{"num_hidden_layers": 8, "hidden_size": 192, "n_experts": 80, "experts_per_token": 2, "d_expert": 160, "d_shared_expert": 320, "hidden_act": "quick_gelu", "moe_layers": [2, 3, 4, 5, 6, 7], "router_score": "sigmoid", "normalize_top_k": false, "routed_scale": 1.0, "balance_loss": 0.000439, "balance_bias": true, "init_std_router": 0.0117, "lr_router": 0.000733, "num_attention_heads": 3, "num_key_value_heads": 1, "head_dim": 64, "vocab_size": 8192, "norm": "layernorm", "norm_place": "pre", "norm_eps": 1e-05, "positions": "rope", "rope_theta": 11100.0, "rope_fraction": 1.0, "qk_norm": false, "attn_scale": 0.125, "tie_word_embeddings": false, "parallel_block": true, "init": "uniform", "init_std_qkv": 0.0817, "init_std_o": 0.0204, "init_std_up": 0.0817, "init_std_down": 0.0102, "optimizer": "muon_variant", "learning_rate": 0.00683, "lr_mult_o": 4.0, "beta1": 0.9, "lr_head": 0.00976, "max_grad_norm": 2.0, "warmup_steps": 200, "schedule": "wsd", "decay_fraction": 0.316, "decay_shape": "linear", "final_lr_fraction": 0.02, "batch_tokens": [65536, 131072, 262144], "max_seq_len": 512, "doc_mask": true, "train_tokens": 644400000, "max_steps": 4536, "dataset": "wikipedia_en"}
Below are experts of layer 5 (counted from 0) of a mixture-of-experts language model. Rows are named router (the router's row for the expert), up (a neuron's input weights, with its number), down (a neuron's output weights, with its number) and show model dimensions 64-127. Each number is 128 + 24 x the weight over its row's rms, rounded and kept within 0 to 255. Numbers have three digits each.
After each expert's rows: "comes before" lists some tokens at least twice as common just after its tokens as in all text; "comes after" lists some tokens at least twice as common just before its tokens as in all text. This comes from a sample of Wikipedia text that the model never trained on. Tokens count by the router's weight.

# expert 16
router:137110146099137167106125113123135122136100110137110121147115093126194119135148144152151121152095135114138133097120103132148119162133124092152122122128150118073142127118113137065155119094111130
up0:105163148147094114147116110142122117106108137148133096132146114141122167165115148124081144099121119125127097108118146122167138122138121108122120119144145101143181086114129119079135139094118134
down0:171091118123124195126086125099119108152117109148086151139131149126117137151141142105141098145088163103117102144137126113121122110123145165151164141135131087133079094150148126103192174127169137
up1:110117108130126142109119121109135148131100146112112122102150132140088100126122120140154144123107118159144122176141091136119136156115149132163129131100100100121092087138129140113162126115203115
down1:133146125106123120152133148153156146107138109113126147122124130111153114124077130133141091089101160165140098098166140095124115156124090132113102096145123184133179153089115144162116100114113114
up2:150122130132148144144140130102107163147132120109097124146091130146139155097161084152136105139142130127082123108090116146143132093099177143147121087129094101111131143117179137088138134093169120
down2:109126115121166181083130141142135109139143158099162134097116133088132141121136130087086175121182162121167144122153159143122165122124127125124138157124129124125176139109123150081123098126092156
up3:168126193125141135157117114118121151202118136095126143118105115102136123115132163171094080153136088122140104095129111132125108065110110132150088129103113131114099114128125175079118160100132165
down3:144139146145128133116142094093114130085112127119107109097158181148095095148159109105088147217137135143132128141102154105099103130133129152145171134118100104101124135159151131152124126139103105
up4:144119138126122168101145111133106118109129183131150115124110104118168114154166104148141139138093141094131160141141107112099115115157118160125113134152174109074128130105079123150155129081161130
down4:100149149106156103091115155110175129131116164119101120130120128118122107117122126150128166147139178155125128102102120119141130077119067117156090155094143120175100132145180132074154112126121106
up5:093130116120129138145164116087137162155086125140130156093086128139133129108139114165131138160157122123116113087139107118137157156113143142114075117166126142082118155128113155142095122144128123
down5:143109110119129169170090107126107071142145180107130088172138107170111156113130143106111164118125100101151121108133131081143120151169128145137159079146136132130146110106086108112174149145147138
up6:124122160114146112175146148083107124128087162164134074157114155121153141147108134136130081161154142136095171178118114111162114112103134121096128187132105129172172140126091123093122104121129080
down6:109097087123139166096171130122124141112132119076134137165102138140102125088114126122087180157147103142120153158124137128170156168143156137124099135149133133111139107120103174170076122137141166
up7:146164115142099100082120111131178119141127107107097133113123149095133124130132128107107129115155149073119163120132087179160114126151136090121120156131146149129155114137132116137113150143115161
down7:138123123109158131157122119090129143129145147110156087116134128115149153123125133074113133090092106132128131120150119100101098163161132118142170148095111099149147133127127141144142108118149105
up8:098159138151132136101167114128128135094144128104120095130165138120092083113134134109129162114096137114111163130115127167113178112159108122120137097141132171156149145105117129140117140096096098
down8:153125140119087129085099105142151107109111114110157127094191132131152112139169119130136125202109110123115124116151101115102161138117112156106171152134100077097133108147140158114187092145170149
up9:097125115073126138133119109135157120128125117165091119108176148137156095110197149108135130159111143147111093149117127104093116146143095144168070116123143130132146147122089112120160123087102111
down9:131174159153150118131098099151150135164100130105138170118122103097127176151119080146136076125110142133138124114095138124117112191128190083136166147093170154135134129135178124119119147131148143
up10:146162117134093119141155124101096120125156132143063109131108155153114117093122125107132089130122119093123161166113070122155104094169117110176110165088195115147096140071143145169138161098144129
down10:116100101109115125123142151118145137137181154162131120124076085146116138094129113152117131125146161143088156116099136138149106155103182152113134118134086108101114143109146107157155130114114157
comes before: " the", " he", " that", " it", " a", " his"
comes after: ",", " due", " However", "ed", "ly", " to"

# expert 70
router:111092127103162112116129120142134113107132109121124096158091095117114116091121154126138163173091121112104137100093128095145121114130122118168130125140133148076148145138146164114126119114127092
up0:185123080153165136157120107074106129139139109108125150128116122141101125131153113132153119137173136138151139123145128156149082136124130165117138124118089089140101125102117130117119151094085103
down0:144145126142097146105104137173148123139153123128094135162113126172102159130124156121160171135104135136147167094113137086111126103097129095094153101138120067171162080155147146137109096131116157
up1:131142153113150113127122136097102134132141150146096123126134146104124106093126143115134123128117114157110130105142121175190070143140140123111150137121144179128104129159119111103129114136169184
down1:104127137095084152137136072180146123124114086132169115088137103131125137118121150151155148158126124133202126145156120117090130096103105164111082142141109134163148164104106141155125140150106112
up2:132143114104156178091110105120165112121158165128139149148112132131092111140146105156138147171122137143095106117142101101125109143111156132110140098114134130116107146104094120142112110170167121
down2:101146126121131096126161062127146141155129121126134146094160099127110121121129156115132158151131137146115150119118108063104145135146074115121111135157136120118103100122103152128164164166172102
up3:156148154139152123142099106149159126132124130093147142119122108135144128112092126092104146161116122128147150153072090133113145097133136183169145163129134128166095151155170135101163111092105122
down3:140134090127125095109084072139123168118086121132117176145133127134094139096140096164095082126070131119127102122126103134142117146116075130122170144129133171132207136097129152110095108113130106
up4:124166140112154096129117112158102124157122154124086128164104124101132119113133111126094138130145147104156151159103154138141183104115122141153178139098123093135157128115065118150127157089112116
down4:138153129097120106121136147137165126107097100161120095149097132160156123148134146119108130158083193143105121144132139152133111144153141128142144132145092166150113150122123139136109150126113160
up5:122134156139101146141140127093141118097149165153126101120096091128147142141113101127103113120112102141142144113123105149081162146152145124123132103135114122165139138131148141128132093115131123
down5:114132127133161140136098096088132137118104142106153120119139099132145090126062130097120154099117090149142140122158129118123099135082133103161145141137137139128182155111112123151133113137158139
up6:126123140166112114167153124138126112119121126110137131125101109163138088125152078132145134119168093089086159113138106116144128119062116138116182125136154120112166136149110146146089134154079121
down6:167076147122125138164104098153103130098108110122143130172145113141110135117125132138139136106121124117104069138120122072179113123149097136114113119122102154131134120114123152102128161111131159
up7:139134132104119135124093137082125121100142110126149146144124145169121104109093146119131141142145103128128110133112151130122120148154156132126073129122088115128152122133129130059135107170083106
down7:098100162152110140125133122134173116124074057100134152122084155143114136121166113100122125092160138139133126114174101152164145149122107141146159129146145151140130132123129128137110152122140150
up8:134061132138142140136151110123123176123092137105121084076178110103107139151122136107107133093121130088154108138127158074123124087145141118115112131130150129104123118144097163148124132116140117
down8:180162164104121133138122117171159098131149131119155106119101148124138089122118130117139130102117117121182172130114101131120118153158164096091132121102131136105138117116094122110133138146168107
up9:135172108126153130079138104136118152113113167178111144128124151124128140133143124091139094123109123093110140140137159130124147137130125127128152138155161133125133142095125172136130144112120151
down9:162133125106101108113120143142098117143131106088112098168137072113122143166146135139130124120104157129111121087132116131118113154100135153112150144123142144090173110166108111131121149117123108
up10:114130165108144095175140136140107109118124087192121104122091108139108112146125108135124111101127061091129106113126117126078151151142076099151109122109125128101107140145167138115179072070130171
down10:144126142134156161151106172085149144164114132130185147144108100124143145110142099119151171138103126152167110137149111147137145149148108102158103144100166113096100145134149081131177152163095135
comes before: " the", " to", " a", " in", " that", " his"
comes after: " to", " he", " and", " He", " also", " who"

# expert 27
router:122106128121134132115146138137167170116115107146142094136126122155135104108152130134137109104124115100117125110123117135117100120113100105120143090150113134109112129119103156109135113129126149
up0:115118116145169167160145162088141093124137135126072080145131174100094139116092122135137105140128104142138105123137146155121109179107115136097151158127119106102150138124070114088146125114134184
down0:082124126124163131112073119156093115112106131110101142135190120118116095111155122119157099105123144144069120135103163119095178132097122082107170100141113097098124163132120142101141144146151158
up1:114139122124129140163052129131110159134105152084176130118107126112131129140181121121101120124083110108165097131128067188113104128110116121137123174169139125081116192135150134104132160139127126
down1:131140155101146102141121136160104126119119112150107143141137102107121139162117113140137109117154133127113124097105104083101145101109122092103141111125135154160130079117106159102122124119134160
up2:152122110109065140143133191172131160107148140139113194150100110096119141131121083112140123091142127131159130116121118123093121154124122130077139134095123131166141134109107097134109102161130126
down2:120144102130201071166151111102139095155122073134141093129146082104098169120132121120183113171092168129172127127170089115127150153121122121140102105123117103114143118174126139121097083118122151
up3:177147152113077114109100125167157136130134157104144107118122135118108106125100107145050154094132109124154112104111095116167108096142158141146139136132163140118128135112122114136190138124148101
down3:111128131110182105118089118116087138116173074139153153108143117116105144159173097146162130141103172093100153101105189132136103133099126104157084138156121130145170132131143147115127096130098149
up4:113136137117114090144179100085139156160111099122150140186098134129149132099125145148171083173111147100174133090131114138139109148132128100078120116128108120100130121140108190138142105111143154
down4:157154125123148117152100131140087119155121084175138122121178127143151158135124154131084131115137104123117138180150102102132121112110135110154131125095141157176139135087122067147133172155135140
up5:093124103107089138083176142128154132149168170161120081126126134145138161113136141149139127186164092166113101145117149135120144163118126091187121119094123118106131145093123146132132128083128148
down5:124124116104147147154103122137111157096144136109157078134114151142141132118122161143124114136131176120122150130137156134116120101085151121102098100174123147139177134111097162126097163145140111
up6:154137128116141110124113123134131154112139127093118151108178169140132184154143073146121123109119124127170127130144094109139124132116123077157135102173131169163144150146159147131131094122143116
down6:126167128120114128143151129124132095116147134130150124186111092136135095149174132130129120085118150121132081118129116128143105152124155107161106140151125130130148109186122121102133145149100105
up7:155116146131121153164126110143137108103160113142144133173123147147127113126124136114144166100167157117117119125127156160136101152133098110158122140118094092112143108119129117126110089150163128
down7:121119149162118107165191114117135137166130117153128143100136126097109113147137101154132078084126112126124163100107121171116116124093133162087157113152121134101100138132111139147135145134098156
up8:101149098176159133119122146111110103142129158095124131149128133089114132117172112161148107152135112165132135115109124104125137088091141129185132116104090113120116141106139074124117099107153125
down8:134154129101104127120133062140110159085142148108129122124155103113141137141106121159153155096099142127136120108114091132085126146152130096113118157140116141194120126155122138160090149132149117
up9:123149127118165105154131109147069151181124112123148160086115137104110131107150134107109117119087117142154122132120116099117147061129162122125134160120133131122142151130112123096155163136121132
down9:120098125143118136165122150146124139127136137120141158119107095134119116132101108161090168138128121064098106140133171117107105122177121140126121093197129079110107140122123132136145152110099085
up10:108114095104120167155094169096144127136154128154176138128109095122158091122094119134122149154123145145165144090108118100132128161146147081111149117207114131166084157139127142112135140169097113
down10:137139134168208080145123093141141127108118151152117162095146096129111117131104141128086152123106098159137127145122121076171142114137069125135128110143129175160122090135082196105174134135150165
comes before: "\n", " The", "==", "The", " He", " In"
comes after: "\n", ".", "==", " ==", " =", "==="

# expert 62
router:131117136153153102127135130140095178133141143132149136168130108093117162100147092168133098122098108096187106091139147101123134142135096141131130144134090117102107172132144150111126142139120109
up16:107165157122119162116111149166126133135111107144113108116118144118102128122142102098104126088114113100103130140155107147151157120119138164138093132191127112147119148139145146096144120111144117
down16:131138114114140123154162100075126142120119159124156157137108110102069141132080131161127142143140168139126143115117178123108128167111109146125122098108135169097105148141156144173116118137145130
up17:159123071123082138133153159108167162133166090107180145137096126128120108113151133144087159130120114089123077116110177104103122120168137105139129118167125107089121139110180120111155135162128112
down17:104157164084139042082133093153099135111116124105120170151179148131116165120148135121156122131148135139126130116141130116134127141085140126141103155102126174118145120118142135102091152089152149
up18:173131178105120088121112135122113132146119106149172150104077099123118153137136149139089132154129131158149111145104110108111113126115111134158088145066099171130142117152115133103126159107138127
down18:116141059106136156135121137130098140123125141113129141125148130120157098121110118116184104090136172102148141097135173123136132141138138146139144119133151136092109091104123120145113130133141161
up19:080159115103091117091048128127100123120109136126145153160151116107111113183149115122149085148119094118100118156135096138140128112148141098143108118123127135104109132124168148142159111143141120
down19:128132168163135108148121088150141105143165145108157110156096136159159126111095123163118148115168155148126138081113082131156116116114110133111149110146136115139112118133152105105115153091110124
up20:096135124146099112109139135094082111129118086127112164136123106113127148138121147158109144084119141140142136117112120165125134157089095164141125151169054158161099131109143111140130070136124151
down20:133121143141153100156105108131110129099125155153126142132150156149093107136129050108191095118142169106117178111150154110130077122102128119131134100092135157072103140170136115094132193130136120
up21:156125167131123135134135131170147131105134129121157153133103130121111116112093128150171136161128118108162098170141138156160148153115158150110143146138119104134141111097129128153145138163130130
down21:182139116104113154121122167121111188172127126109134167106119092090125145145133125123119185105161083173127122127105091126157103085088086114104087151130143127152120175174091097103094112153141141
up22:126136112121108128086148163164157140089155087129134133139166129109149152135132137141122128221087136143100128152061113135122127145135134090112129135122135143137138077120145101123144120118140137
down22:139160124120054111149138080103137164157128090129152104122131112106107119115125117185123129115165119131156143140103114137108107144074139133109099150178140146100144135131115174130107147104161148
up23:144100113126146114125137097130075121132105169133114100111135173133123111114144116158099098148147162120138120111119118115105153118136087130080078098129126117134179162106146110145080131130074130
down23:145146127164127171112117157115155153116101161148148137141120089115132154137134129108167126119117183158157112163116131135079145109113148123146141155094115140118085109103118131153145109155160119
up24:105130134137133104144132128121116116138089114140109073094144164142081124112122117147095091143102175153106129157144116111121148115133103122083113162129167136152131149093146114127114103099082116
down24:142131111140141118113154128142125111125134113152157148169130086120129167153128148137114143136108108137153119093125144122115141133136163181138147117111097102134119097151175159168152178111149159
up25:086154144137120169154124115173150097136158137078144111106152103086130157125100160174097162123091137155106133137139129146123140093105131124110162174102067113124126160136137113115153142105124139
down25:163120105141100126136103137115143148083122159178168136164093111140109096150167113098133152146086101161130122155125124122123098114135105085155117107129151148133159148136119143110133123120159121
up26:115106101116107172114099126136119114094113101152092107114159130075156121132148132111130148166097117162039177128077125125122169141139097131099142129117137151137125145102115124164133114165126126
down26:151124132117115138143133058148129107114124094142096154107147138147125100145128125131158128158161130161080172111117136110078168137131120127137137165129104083145148161132134135161136121114111123
comes before: "\n", " The", " He", " In", " It", " This"
comes after: "s", "3", " No", " U", "6", "5"

# expert 36
router:106108127119120101117081101118091118141135145131145103132126163184152117120124089140125114144132152112097126117124133163117117156132039134095127100127118113131148120082160171101139120036167147
up0:113136141140130171159106120132130171122120129114122124160112156147140113174154160132130201137117101130149124120135150138148106106160124132158132141127112084169115081143137128106137100108123141
down0:104083107127114087105162164131172117151103106135118158177144116141074125148135117101084125123077169093127113175133124112151121155123115142117144119141131141130109112105127117114124123154146131
up1:121125121123120178177109109105104126106157131156142128118122136137092109111100129142104113148150101132099121143104138148115145103116162132118134129132151116090127157160156134157145116129116152
down1:129124151144133080104109156143095102128106144121162114118146113153139131139098124127161152128111118113169143112122109144135075140118098138111120146184132128148100100117099116098190147179156099
up2:134112114121128131108145115130133100134115129082107112161116137123104159171132148134126142179140210114091110124131122078103132070144177182122169077142131129157109120155159128132095162123129187
down2:123138107094108137162150135118124127106058163111112135119136128121126082108135130103133121146107103111124124139132111172137139155113103098121142164119143153121110160116123184143118112142139138
up3:131140147091079127097091112129112127102111176110099112141161155151138148163151111180131109082173119079134112162097170150151134105129107144136170147127169155144109117148100085156109104115121099
down3:076122101140172126112195138122123138132077141124141102103093103118137111164105157112134118129094141109146106121092096057128134139081156142099120138134099143117121121035117120100122126139131169
up4:114123159099098094136145160126140094128124153112108106145111106091174102155162116131151121144097117111131155115115117125090093125124142100136116136153090109114153151097122115131123092097147119
down4:135145109137123141182092123116127129109118139160170127106130113189098161105095151119146129115132123133149106161088136126137134122149130114148171098093143111135140182158105165137134179115114142
up5:130154169137128089134109127140145139148089128143157132107114098105125094160104122144116181160144145107126128125144131152144113132104111108153145132113079164112158153147151153144182131118145124
down5:151179109089124134148202101139098148137100099153136134130164121112123144105149183107130107130092111130119110140134148133162115168112101110117167148119161128114125120104118113119076159099129096
up6:115104148119163116174106102125099110177114127139148113106086113134122136140155083118126147088130121115101111155110103146045106122117129106121129141138165092141134134133123124148124164121179150
down6:138131138141111110096161114124089113122124139121125123091130121090123129163111146134092098108156142172127160140180160174152161168144117092077097128122119108129081160145105145141125131139150122
up7:135146106139124143084123115108137137180168100129112122101136139140169132128130131128148118106111125132116108124098116148117168127163106102121103163139098084152140141122137173114125114083131148
down7:135156127118156087138114146108111194102119128138139104101112118124129074144132115143118098145157201090134152152147097109118106151085172179128152116097151112085126128109110121123095145114140147
up8:150150183149129106143119145162149116083144084148152114146108147112110121125129121145128085114114136137163142128129169037138150125118165144168099154142151118086169123105136114143101125158099164
down8:137140165147161125114161142134080180154122127091140110143112120125125119112126124128142136162115084119136169170108081176101138091098136119117101126124115148137141146127129150118139134116143143
up9:115127165133100129104100102119113122099142136095171102112161133149118154080161155131120114127122122100091143153148105119115145125098114155110114158115160158139125121118085094117117105128125085
down9:146098162178113151093146131140158126140121129157150150141099145118124150146153117130162167161115122124110164074141136124109140111134112114111168119096158134141105127094153118142112105101155084
up10:085096136127161103116088162138198110101165102140169087129107135124082135112135132152124107187113140139092132134094121141157115126110128126140142142159148080153125140101149152121138134117124140
down10:177160122104125135118098112135100117154090162097124099141128135128164141157099117159113143075140076129125124110144151151130124132106135101121132074116086153127130134138139125159116097125166126
comes before: "-", "|", "\n", "|---|---|", "|---|---|---|", "|---|"
comes after: " |", ".", ")", "---|---|---|---|", ").", " ="

# expert 53
router:116100129133125152096114144149114130122087162115101121100072148157137114150160120140099137139125151082158125133097134147166130142116125109123138142147125124136111133073111124138141152140152124
up0:100107151135163155128128177115118130158126142117123077096116113094108099136134150134092160128128106124165127118120096168117135103150093116102149121136110093126124123103110125119158093121134128
down0:138130150111112126184120155113108158163133141099129086147169135110150138098115132108124177084097130143155143137189123128171122140119100120150077137101131126113120117108175131081123146159125133
up1:117110178167135106090133115119124141103131126122131147150128127125140123136091130105102116151148116129121119143115166126156122093124134112123101161153111144114109135113140118144115117139151134
down1:134145131121155156119140116109148089112090142137116115091102136126097128117134136143139138140128137143132137143119115128103094162120129162147133111121148154139157098188133201086103178148115100
up2:099148130141166155105129129124092127102099126112121161124117124119122150130119147149129142107140128091130117131143141135147144175120118128110123141110130126136128151132106135095108197116106064
down2:101193130134111128198168147145122149131093158138084147121082109110128120096153157142109146166119127117162112156127124117143111120147110147104102135106155119124088106155123084150105153105123117
up3:134087152127136107088097115131146104139097107115125162121102124156092084152105122149146157127133158132134121169089102101154124148165114119135114127136111091137137139128087143092086142125150115
down3:139104152141113142158111133127108113121126141128129128102068149172142119129140139117158121119093130144133179121167145152200110111116125128149124086143123143138177138138128108108103144098136142
up4:081128179142124136118125103174133136128171124107152126126103180121116134127153127154135098120126147126145090120134128134167100138158168107140148130129142109123100109134149124114102134111156143
down4:136167105134162130112148141174146137101141117108105123161179123152099128114126152070171146147099144146083121137072081106120102117164099124118127095129098166132092146113106144161165111105138121
up5:128136124099140160101123169156067121135140105115114108104120151123091100101103107118121139153162123137141127128089172117095169148106094134123112146170107110145109122138157177138124143112148110
down5:135114129067127155161127102103085163150092107105185144169098118097127118112099130163136181139134095110102123126114110147168094143111090159122129128104157092184110171127147101125125099092154108
up6:137109117138141167083124134126118108106141131098149160096120154132087132144124170137108099130102066146090115122135144100160163099119093095124126113136088136151095123165122119122126100091125112
down6:111141097158135111133124154106167107132149129105107119179123108092142186130097129182112132124121171069170137132104082104098098114152137090126083108138152128151143108104136145110112150168135110
up7:104136070182101112117112089132090122141107159122199157116116120110121121161104106150110160113163130118146126104136176177100133131155116136133081133161121088125104130107102109103126107156150092
down7:156075142134112112124163154119096148133136155128146144081144134111115156131104131135135118113128120138140145102122123127104118157143154096151110120115135109122131104117126173155208126140114178
up8:116095106129103126090147132089108142166163130132104102101131129105107139107158140139117119129130102138107185113086129130149140104162137110153143159154091103144109103129139100095127135157078090
down8:150093130129120130148118141090136130118122082130111120090102134107158107119155107102120148124131123161141125144157161112109096123119140141119111133098125131116128074162134159121094112101102167
up9:133139128103152117135121053130159122098138126128133129152104157128110121157115156103145109128156138130111132159081097145100153135130134145139128162180086177151100126154138180148107140151111108
down9:128104165146168100137110118126124164139140114103112112118125129148107118130149096128093124129125110114170150171122095134114159126086106144156108149109131136196151113130128107104134103171113151
up10:139152147142124129092103127123135175124118165077173127128129109109148126103148101094110113167121100135178154102103067138147094166145135148114098100119143137120170136156112115176107159130106124
down10:110086121107118088106143173128095129128125137108136104122171114147116136103146162100119130167126131163138090139200170113117134151135138130084140148129141102119165121150134144093113150125136160
comes before: ":", " by", " as", " also", " information", " in"
comes after: "-", " •", " Preced", "See", " is", "=="

# expert 4
router:116115139113134117134113112123114119132125114078106116106135094127098118132159151150107126123091165091129136136090148165137179112123094141086168091162140155133142134118107146087158155142122147
up0:110119134169138174103136127144086169156097182115138160124113135104129096069167109159150081103143120120112114167119143148097085097103123138112113156175168116175111111171119142105136097152157115
down0:146151112107111149132126176123117110154151125128102140083106087139134147149138168110164145125101165086126142090116133116128142134142159147112126098156160140080117123136157138150107154143162099
up1:139129118133138101138144124107122127185136128125135116076072109166112129161109155128132100149120142148116156157124134164080117149117163114123143122131099180121117137094127153153155131144133151
down1:142155121094119139156136100105107126148166118118134157141122126133152125121133142097117156111134106097087073132146067099105140147153131118142137117104145140157109107141150125084093114143164131
up2:151110095136120082157114111091104137100133113177156146137138128115148100113160112100131120142131143090155181132105119106108109157142083124116150084130103149134161147108137156138125101137147106
down2:128132150149145156105104061133109134127073097122131101125120104091130150182100171149097108117114132142167148098166142108146105110084126132115144132155154134114133129123130104099104116147133126
up3:136098083128101092090140118100113128130135125117101141119117154119151109125173121147169133134119108076093178117088112160075087143119082146137088112108132090104157128108111136117128119161133154
down3:094141142110129104117116140118123137156108138120111139109156132116178111113155130098125150097108133148138135145105129147103115118102105148146183124099078141155089142128117097105162142114132145
up4:129094112148126138155143164155132102137103086119159112099146119134102177121129143140124159132149144155110108130147128139103107127119155100143113153164116109103165114144127181112090095144149083
down4:152146106144117125138131147158086082107103142127132136139107145136154117139135103130138112120087106186152148113140111114113180119162117127076126127084082167161081099126157109156130118166140133
up5:085113093165160134140122128170134142081080123149128110132135116102171132069140132144165122090176125120082116133152147112138171144118118095127121137149141087145134119138123173141099098148123118
down5:146107133083130091128132115134119112126143142151117151131122101135142108161172108077119141163122138139120104135149172105183122153133131092158142131140119118127145168132105085121072111129178095
up6:140175093091163149154107140127124128113106154134149136132104144163121093158136111155115151081121130125126118096113168163113126144073126102109162124064126160182116104093137103105098117103099130
down6:129131093133132120141084127144128098119122119075174117180138135096117108079128162153124130145106114082117168141173117114096060150117134168087183151141129165125112156152126111107139126136128127
up7:149110143076146111110147158117079174128131153085150131129113138135116132165119114135125100114170139099115079114122095110129113092113150085129181138121131093189157133145103120119132149111117109
down7:139108139144112128121149128085155128124137110134119136112155088083152115155110119121099092135099165195128159145132146112175127126149115140183143143101118162150135129116139110087143136123095096
up8:091150153127125123105119152142098111129125144115089147126141152106096162164142125160155149144143165139146164156111187155139146125145078154133091108103169156096171098091113120113092168108153109
down8:135158112162115130100122102143117159088123147092104121152130147156140137105125127156117136089096121105151149099113080113169135118106136089135103156144139099132126131151127097131186105129159102
up9:134089132115139123114140093161119150141135134135178127165140109123113090137111150133084137148135133132087112145142125167104130115087111139122105121144103118134145098121134137118129123167072138
down9:168127140152126094150148157114127142109139092104077130098141118133167132095165128095090145173116099154122111152135145111142134145153127146118157138142183102066167163122127159114112167112122092
up10:130127155115100151157124108144122106126144137114131138145187180128134130133172135141143141143137130133125164099121110161150090167104140163126159106128115123136173131119112143130167126127089137
down10:166167173126137068167146129130155145136118154121128151108160090123102129130131147107175127153124119138107108134137114151171173145124128133079102146122115124174103127134115081130122136168121139
comes before: " by", " to", " in", " as", " on", "ed"
comes after: " was", " is", " were", " be", " are", " been"

# expert 37
router:129142140142166101119100112113097153173140146114155101137133116112108090116159130130097104135118108135180102102128096118163123116163104091127107158130099105122142154164121166102110119139139098
up0:129104161164136083119129108158142111117149118094097109109120119131117133100150125146140166129127150098107123088108116111134103141132135122106120167143096139165147172169116193140160119121132131
down0:131139130091135140155131100150082153169122131127125134149142112120070116099142137119102139153113095157097132151136135128123163132142120155160118122136139145137110120121096171134127165108129117
up1:141121125166136134113119118107083106118152103117095124112132109105121100137145123119158123091156145157154156152146188143051116140118141169116134152146135135137124154093143147127127189170099120
down1:102149144073101107129153130111164134140109158179127141128127130145107115157074106086140083134131118134118109118137064102177135129141106109153110105117110135133152107147110106153142076102145124
up2:118132089138117081147147162098143130151117137124123119142145107164140179157114147142168117144116120123131157180126144129128134124138109070123148102134088077093145124130112168114145136133132144
down2:100124166115139172126114158121099152125112140105099109128122109102095117148156142097100133127160100147126105134106102127149155161083134136189117152174134115149137060157154125112141122106128127
up3:114105100113138157121161128085143132165121134114096148126130105153112133136148160165146170079134132125174151156118139106130141089105123149141169135121126119181139128134152130125113151122147138
down3:153105156128123146093147154148147160114114063123156104117142119110120142142109131123136133127134127119148129149118115123141114146120120107100149135142066145074112133139066077132145127142153143
up4:126125149140119133120111099132113132159099130118116144135170119131147146134146081141121093151175139102146133127133134139115096162154130172167106159148140122102100100099104169147136128101152110
down4:131124095081156116104120110108137131112119140120122105099193078140164145084176156071145095127115147145125164142122060112148145139140105138120141134157132103148090149145155124132125160157125181
up5:120135120086102092154127131155169142161133167114134157120161123119097147097146100125176148127133132136115144163153093141103133089126104145109131109155091097111131133102102089113099139130120116
down5:122143119119117159080117180076135163109121130143129163103143109154137153127111169102126106136137146169101150101110161136065123146137141091160092131130102133123125134147144135179113102119147093
up6:098143127145106170130155100157137102141139123103121119111106067150142115144105119141102111138128139107135138112108150134156151129120183118103122103124117125087170093102158165116175136155117106
down6:141117144105142119121114095147121139116149148114109137116128127094144173129110119142163121111146137168129081114156100155174086146120131137119121160153130093142077148115170151105129127094134138
up7:128142130108137157115137137089166136115099114101119142121148135133061175146159099114111120162101112126098198186134077123157170110127112114103127110113140107135113169133109151122127140134082139
down7:128144119127114149105122134122071150124164130129148164090106062134155173137128109117130139106168122102149103111149173097152129151105143131132146118103096150125150119150113122152163145121157091
up8:118140140139116110130162110075114133122129138130104126166146165140129093120100117128075119139137122093113125160108153099136119124129100122183118114112120147146145100078133126139175136138134131
down8:154153161100130136092140148142116163094116119187163083118109101136116132128126095106138136105114120120140114140117113119137148156144128118165097158146103129104166135140106140130118123079124156
up9:149147164142104115124147149135141110087133136136092073100124137144116151112122146156110149119116137066171141096150089114146160157096138090124145113109157143136118141125129125057104119134106172
down9:134116112131121133108121136094133120151135096109152127162102111078134142141103140130123139113170115127117113169122143143137113064110152144116122145150114131125187126151105125160135115095110129
up10:155104107103144083100106121099117113127133118142107119124128150123162085147122146133111151131112164125128101099130138134143167124100155148142073106096126156083153109129172123121114152142109150
down10:135143126132147087125102101157117134149146135094150187136131079107142118089166125153149145146135150126118139108141054092101115147107136182118134126130137151139106130108132098112117173092128138
comes before: " and", " ", " which", " but", " the", " he"
comes after: "s", "5", "4", "6", "3", "7"